Experts of a small language model: 8787 steps.
Below are experts of layer 5 (counted from 0) of a mixture-of-experts language model. Rows are named router (the router's row for the expert), up (a neuron's input weights, with its number) and show model dimensions 448-511. Each number is 128 + 32 x the weight over its row's rms, rounded and kept within 0 to 255. Numbers have three digits each.
After each expert's rows: "comes after" lists some tokens at least twice as common just before its tokens as in all text. This comes from a sample of Wikipedia text that the model never trained on. Tokens count by the router's weight.

# expert 18
router:118108124131120104148141149113106097211122147092098117070145118144076143104146048156204079137168179166105125165124119136083176127139175119189057150096176087062141090037149084114082103087134143
up3:103149128162115163179128146111107090121115103104137088112105109146191078131120142082099147137158157152130156084150118150146108074111120104137163139147108089102167126188180089122122167110133128
up4:167168055097159127131193120143109139094162085060116150140104130076092154154113159176069142162114154113124131099131160141145166150117160088154126128078108151086159171160131144137097114114088137
up5:100141166140138113098155168105094111099157127152159122140147036142173092097165079142181090076139090162094168162170150178145192189154138130138076101170133122134095086186121216106190137182069119
up6:117108104144209154132104123092160085107087082131122165130120166082143072189095077088103140164128128145109147139174143177121145073112152171117129143166085141165091185159137141115154112159202185
comes after: ".", "|", "==", "\n\n", ")", "==="

# expert 2
router:160109139097107158116099114145140054136151164122115149101090133095138087089116082145178147093144143156165095148187107110126175123087146114144108168167186142163202113144144122149129164131155156
up0:168132103150201162068067165147053188110169082100068171165147112144110143165126099123157156145115147136092107121140137113073202141100153106125088126123162156153129118111106155138144152129079021
up1:153085151116086129162169125161115130150072135117139130104124066111123118113148036124176139120087105164144151138130210152110112109090162115087127132131124166116143086161073107115080150159087157
up2:119093099152139157130163116149108099083091068105133132115166164172102092126107108137128142201121065097106131079171193118174154111155139143148138130088077177088160169072208170121086087114148105
up3:119153107192149155093147192198125149080134109128140111161102095155108137136085179072112106097085139125114143143129134081092090184120138114119145123112138124134113148151089117158095148107071117
comes after: ", ", "- ", ": ", ". ", "of ", "\""

# expert 16
router:153086137102128136110094069113144168143190090098160159119149188143135114145105109170154106150106170156175095174131145096104148116122136119113111171117145104142097138145116102135111160114133126
up0:151157163101128146095045078144155137168077124138131110131104118115143112100156080063154133158061141158102155140118135116083084113041093146152157156135150197083194124126094164146161114097105156
up1:151096101193161171171125101122098151127136145132167106155097129134126103166117142177139161111104145121128172151061115126158167172110197155139131144158123123118146123119058189139166140087138089
up2:137169132163066131129171119158093137118071112155130073122140130137138136150168109155141137132092171167187122160133096102080158123097173181127153124078161127158126121094121163099147148141058148
up3:072188142137086136121149114190156137115114078102164092120238157136123106178078098122112083098147081138106081112154137105090161066129182119113106139128150160110161126181153044104117137175079145
comes after: "'", ", ", "and ", "as ", "with ", "is "

# expert 12
router:163178142138134142084079075119119113143094114135122134103138125109127114094105131100166145129149119148158138153135184114080138137150121173125065191099173122104152183096159140130176135130194151
up0:138136156096145104167126154114124170133113156139065145111213105133123124178101155129163140154149165155111142140124142088150131113127146156096077141061136071098118123083155135126111144210093121
up1:161096092137120124137099113130131138133151070196085170098120086087076137140097200121160115129137124147125187153145070142097091154104096144110081105126176141075148146119111102148081121126133148
up2:075129143183137087177112177174102119070085132157176092094174117160118100174164091135138120142089137114076199081161167135094100110190124094075104129079136121139161197087117106149075084115129163
up3:144124086113079094102098146125123129126175091128160121105088179118089096128144098173136169075110105056138085138138102125071138099090140153143110146061151118108076097118058096148165145138075145
comes after: "–", "201", "| ", "202", "200", "199"

# expert 25
router:115151188086171073146158109105105106173125154155099107110159160121137157120131085106121069108138148170121112100100141128139122175150085133134093170111181091105154131173137105122092125155145171
up0:077158059151143137180146076125069184133096146154051093134091182108120157168183119128090138120133091134127086074142168152117173136153153164094122159101125126090081134114119134111090122134105073
up1:116173111130123127124109112070116139082085070186118092138174095148149166103104092101177111123085087142106125140140160132123179127100137174167129161115142211123118118150170100163119118150127119
up2:157128114072114089134172119150085175182102075161144149146058141121176063095127110211081099143076176162165115146128080110061173144071149120100129135076108081102155145107163116195119109138081143
up3:141242193154130117092176109193136163129127094192130109071149147129164110145158153109152101185173157139095147104159141165158125102130112069146114115157121102122153162124157110142106150173110106
comes after: "| ", "(", ": ", "the ", ", ", ","

# expert 36
router:148128097119113100133115129195113113130169129099077113108131149120126120044110138135126127106127154193138094090159097132121098135165140133111116172115126120128116097116134126091075096087178207
up0:125125138185173083133102126143142103075096141190164138137104132151132119075154133089116148098131140105103137195139142079144098173134147189120154118093138155135131126082118147109190104129190099
up1:087147103116163100085111119148120096077167116089094137134157104102189179079095117145115115154149087084119071208149102139105109189074157118099089166079117157158116129115163112112106144096113076
up2:139181118146112111068110141130093145129142101137154151136111145153063137081138141122108157153146134143059154174113151164151079141174113124082174091054185069081130103125134156122124091072105174
up3:081082128123150098168117163081125073139136113140120119098123120144172114119145168074143114113177114097085139129056124194105141124157114153129155155175182139122091117181091132134174063179166109
comes after: "the ", "and ", ", ", "a ", "of ", "("

# expert 41
router:153113098094137138118138084160129147177149111077157184099101183175145142115057087080144061181096104153082053174112162131115158174164144091135107160112137105155133077131117122106102099160110146
up0:114159122099166149152150154201151102129160118177125182088177137132106090139127149163123063121141179136146163126104188196107104162123129124137059062121121151120126142107100085144052129121131097
up1:187183145141099133076172145198172159127051110097089099142122122155120132072184121155151091106144130169122088103090093152201176184097126110105159145107146100104147078105125111068157162126193096
up2:068126100144153169166122110145144095181124129072135203114166107135138154087137128082110067124172166109145109073132115146120103152120169142120153142165190135112114102159075112094157136080117125
up3:165124154106111063129137115150148111125185100104143124103132138143107131162101153165112185131143133107158146132165096100126096128158113160134106095135148168149125189124190063151149069150113156
comes after: ", ", "\n", "and ", "which ", "he ", "it "

# expert 0
router:158100164145147162123141065164172083108152134115103177068110211129083074150103136134145154136109140152102150161081093149146159152173051133067046199116120108104169179079165114094096139130157145
up3:071099203154126105134136109166117128143164197112114086101161201135125113123184099086140168160145164137126184181119106117128166055083145044127120128138116120114135151135139150085107178054108098
up4:113103153096161108147109114112162175109155128120177130071134157089137076143126119073182182178145088175113131170117070158186141128130186158186133127107115080144156150123173114152068069162160055
up5:157172128116181173173110095102157080076111148100055170136113123103156084126183125089092142132125126121137141136185141179126142174101087191142152177125073129132124119131169136097217138155108106
up6:089099126141099124106203173142095064127147112149113138135198068146056127102120113125146123108162111089139178124118119161082189071104167119143134068134110067119110081139114190135112078155117155
comes after: "in ", "of ", "at ", "to ", "from ", "on "

# expert 30
router:128166155099153101106152136144131098107165134125099109084132201128112136144088146176175115110180159178150108155102108125138116137135148107124097152129170148164193174084153115132086142104130174
up0:106152112126129144180149152148129057142127171109073092070087125118129112125089133124207123081115142110051121140156112107172071092086149118148061146180090130070100120128129090177112121172068182
up1:154120089141143108110180111103094096126135054122145136167097153101132120133148082086120139106164135079118083142128115075127109150103155120137163126108075069154139160147138091117099106169156152
up2:130132128098122086128155140108101149086095153145095116148155142156143067115119137070101182114146160089164135157097102140048182166158150110151163096100173091160118155144125145166114106132137118
up3:123115119101133108161065126157095123183127114193111136188187167084104075101129181169117126148114092132177100152106131128126132142095165157130187103101132102154129096112102132066142082105157115
comes after: "\n", ") ", ".", " ", "in ", "In "

# expert 19
router:109104182117155096104144153151117114134172136133095154120104130144135114106078136116137070145119140193107115155151185103123166176155127125075066157082147119092111119150138131154097112193117207
up3:151142151136107114146109088077169107071135070101128120151128084099130174160083154147115147096151199151098113168114135115130182106119114150096106078110150125105096176174162165072171095136103193
up4:150118113127082112121146147103122135145100134120116144138153145211104103081138101128194044140078087104122175170101112153116140138126121146118154105102084113147152085140136140091157137060194080
up5:100077122149167164142118091159143140088119102107110084196083113098092094133145122105136166071148162112088147120162136103123097135164082199167157146091144153100107098119144115178092121123136141
up6:128150106132128203144149151093078139166152100057137151150140080155159078098076131127125101174117103149098099170159202078150172179153161070198084123099124089129080134129116127098138125142095096
comes after: ". ", "of ", "to ", "for ", "in ", "that "

# expert 6
router:174087121148152130130115075122164096112124165090085093080128181101127088116150096098129155164178162183107104150149093112072127106153089135119071141167116151147163178128116140087119152171093151
up3:137109137121151192177175136119111133151128115149162111038137141173101114145126112128135171141082164117158125175076097102148114167110096106157145139132110035141159130084096139081089120131161188
up4:154079183098114167169172142137116142134153156130132103110144100127139207171100093110159165078127149043101156117163169161118123126162141126131102082150173126166130115173158149141137120182146125
up5:115167096096130087199166223108168131094093144099132132152199189112085103170134127152144115092136178084188136122129130117180133170154153148113093095132113148106166133096089134124108120094151119
up6:190127180160151077088106077115138159102159109136112147086132082116138081140117111136200129143175131118167078146177153135085140105072094174111093108166210062124139068122139157133075152129122147
comes after: "\n", " ", "0 ", "1 ", ") ", "2 "

# expert 60
router:165111094111171152165105116132148179175146122154076081120108217097097080079097121172130117167118142151199075130108134114126174140100142149157047157184136112075168082105143105110114111141110148
up0:122135165184147162129140159056099077105088106123143182098113122155055176099093169092091142085170168129130123130191163078124084106109156157095072189116127049124124163080108156158106149090117131
up1:175089106084094149131118130140141093152116135154133135116160118157097127097080135111145097100103163158144130120086114131124120142162124147158129150147115140126091079201111108106082108145139173
up2:165091142146139119104151135064099106131069090162117119163161093122182096167116110168063216149090126141189116095088104125088090118157093155188158096141170120048091086159101112121138119144082132
up3:114118129174153183167118132131111147154119138097142130088133129185166139128069130197104186108108139137170183142148107061140108118091210137154149124125135153100173158104091182191126078110127132
comes after: "| ", "\n", ",", " ", ".", "|"

# expert 24
router:190133146107083122101129148187105106156142136086085110091087161134123143077103122130163121131147155197173059166095138138121143171119145125161054195076148118143115128100101117156084108108144208
up0:172155171071092128143120121130078109118119206188118125107094097158134136123112085136159080154160097142140130129141113171112165148139200092156123201084034150106119107073117066146128179116143136
up1:147146123134094068097099154120091070110152166080142123149110110094130140079149117133149147116176144147142117051110116060123172170134221153110148083153140160176152141051111175157132089145089059
up2:138135209136121151087101158154164158117085153171111118151165124157195097015130147085173124066173114091109179095068101112118033133125147116148121154124154127119152114103108127099112096070082056
up3:177118156123090120116146124117131160144149112076067120192143125177148160143098162123087126123123162079109130141146087126140122185131143138110158105084147117092064120106128130116162107154134069
comes after: "the ", "and ", "of ", ", ", "a ", "to "

# expert 20
router:137146087071120133128084128165147100125100176112088108149109152142186102106140139064159142145136179199093149152090106138097084069120081104149089144140122140156140136056158123082110133141210130
up0:142164033158140106161137147094086132179175122171128145120119112183086102115136133159123104115139182073158121107131165102124105124133110116092116148167146082160078151113136156152096150098132088
up1:081121151162167144089152129158098124072171060117117104143106153131166154133214138087133195073067096160103081178128170135120112056162086133125125152144140105113096166168193117095105102154073068
up2:113109153108131155161156165137130135119143148089114138142143168097123073154130138116147156160073144111174159142133153099093148108136103143171119140084121150151099064132130155103151154162106158
up3:139103098135122099117081115121165129121110166144181102082176119111181094090119126121088194133130142145177167126154138157213127142188135068117139114206111143084086161062135112134114146103136092
comes after: "|", ")", "\n", "\n\n", " ", "Z"

# expert 50
router:114076136131149180125141144140141117171152157084133097113124192086100100069117140071164138165166118124083107164165092124118157087117117103150082187136135103153176124181214137080089117133189184
up0:171142062116146108096110134100081121148124114057128109126142087140107152204111172112101086151110159174160072143127093148176144173151091167156122179143113110088139123176161108144108113157073128
up1:146103132130164208144132118188104177162175075145149071110069137118065127136141120088129140122135196126196126163148130089083131094123120136161160106175128096119173087188102170138141147129100139
up2:140128146136138137160139153095153092082097066150090105173196160109079156086120153092175143138155067134123128115170105105086143145121118053160097122145158194182158188125126124132123126149193122
up3:145157131082041153084170130080101156161061181124091122145196157101111156096139145152125107129102153144117072137164117149073170096184105118108117105112164150126110038156186139160163195117140090
comes after: "| ", "\n", "(", "- ", "\n\n", ": "

# expert 42
router:122169151120114120135130149163106072146135136120112138133101126130105170073071141115191095113164137186173119131115137131112125171105141088150090132131146146089184147135131091129061118158146162
up0:117139116141187123124168170126157109119102099147098114151188142137079142068097202116129058171142095185141167088182151122166155166112132090122148120146076135093165155112132149099144074172137129
up1:113083112103168095116141154138179181105127083119124153140171135111096144079111097113130063153117131118158158111149155072119100066147135123175138118135179148170034182116137113135081120176125126
up2:142167109145105099144092115090100138104118175067094161132131093171172105178167108103146091158161106164107178092114107142153155095163124148101090117039065121080146185135131130107091234094124073
up3:146154103132079143071162154134094073125099157121068123122077139132129107142122144158105103132098094140147047152102104124085103145153094107099134148109107099129078113205132167137116120156030123
comes after: "the ", "| ", ", ", "of ", "\"", ": "

# expert 53
router:135157105103104148116055120132122131134121160117173103114104167129176093072104145123153166116130143116125087187139097101135107111103125144189107135190133122098109132111171159101110101078173171
up0:183105096110171150105169114099115155150089123111149113158114163144155157168126100188111095153058092126162137180119166155129168144035185128126166190150111071113084126130159101145143086115125112
up1:131094160115067162114120069116185113103064122136152113110094111079105178090060113158171115116166173150160200085099140124112159072134110104093177080087146127141111081116134144113139129109117124
up2:168163181139187114093127136129126177135153175093144095075103129103141153160182123144094151108135119128185099152149092140131110030147100174135149134061177144142135174149124118107143161130165094
up3:136148120072142125126114180087208139152150089111170146108125176104213094110141145094187147171100156117146130142075106115168131169080116079101151169163142108104106096185120185157130105177077127
comes after: "| ", "- ", "and ", "to ", "was ", "; "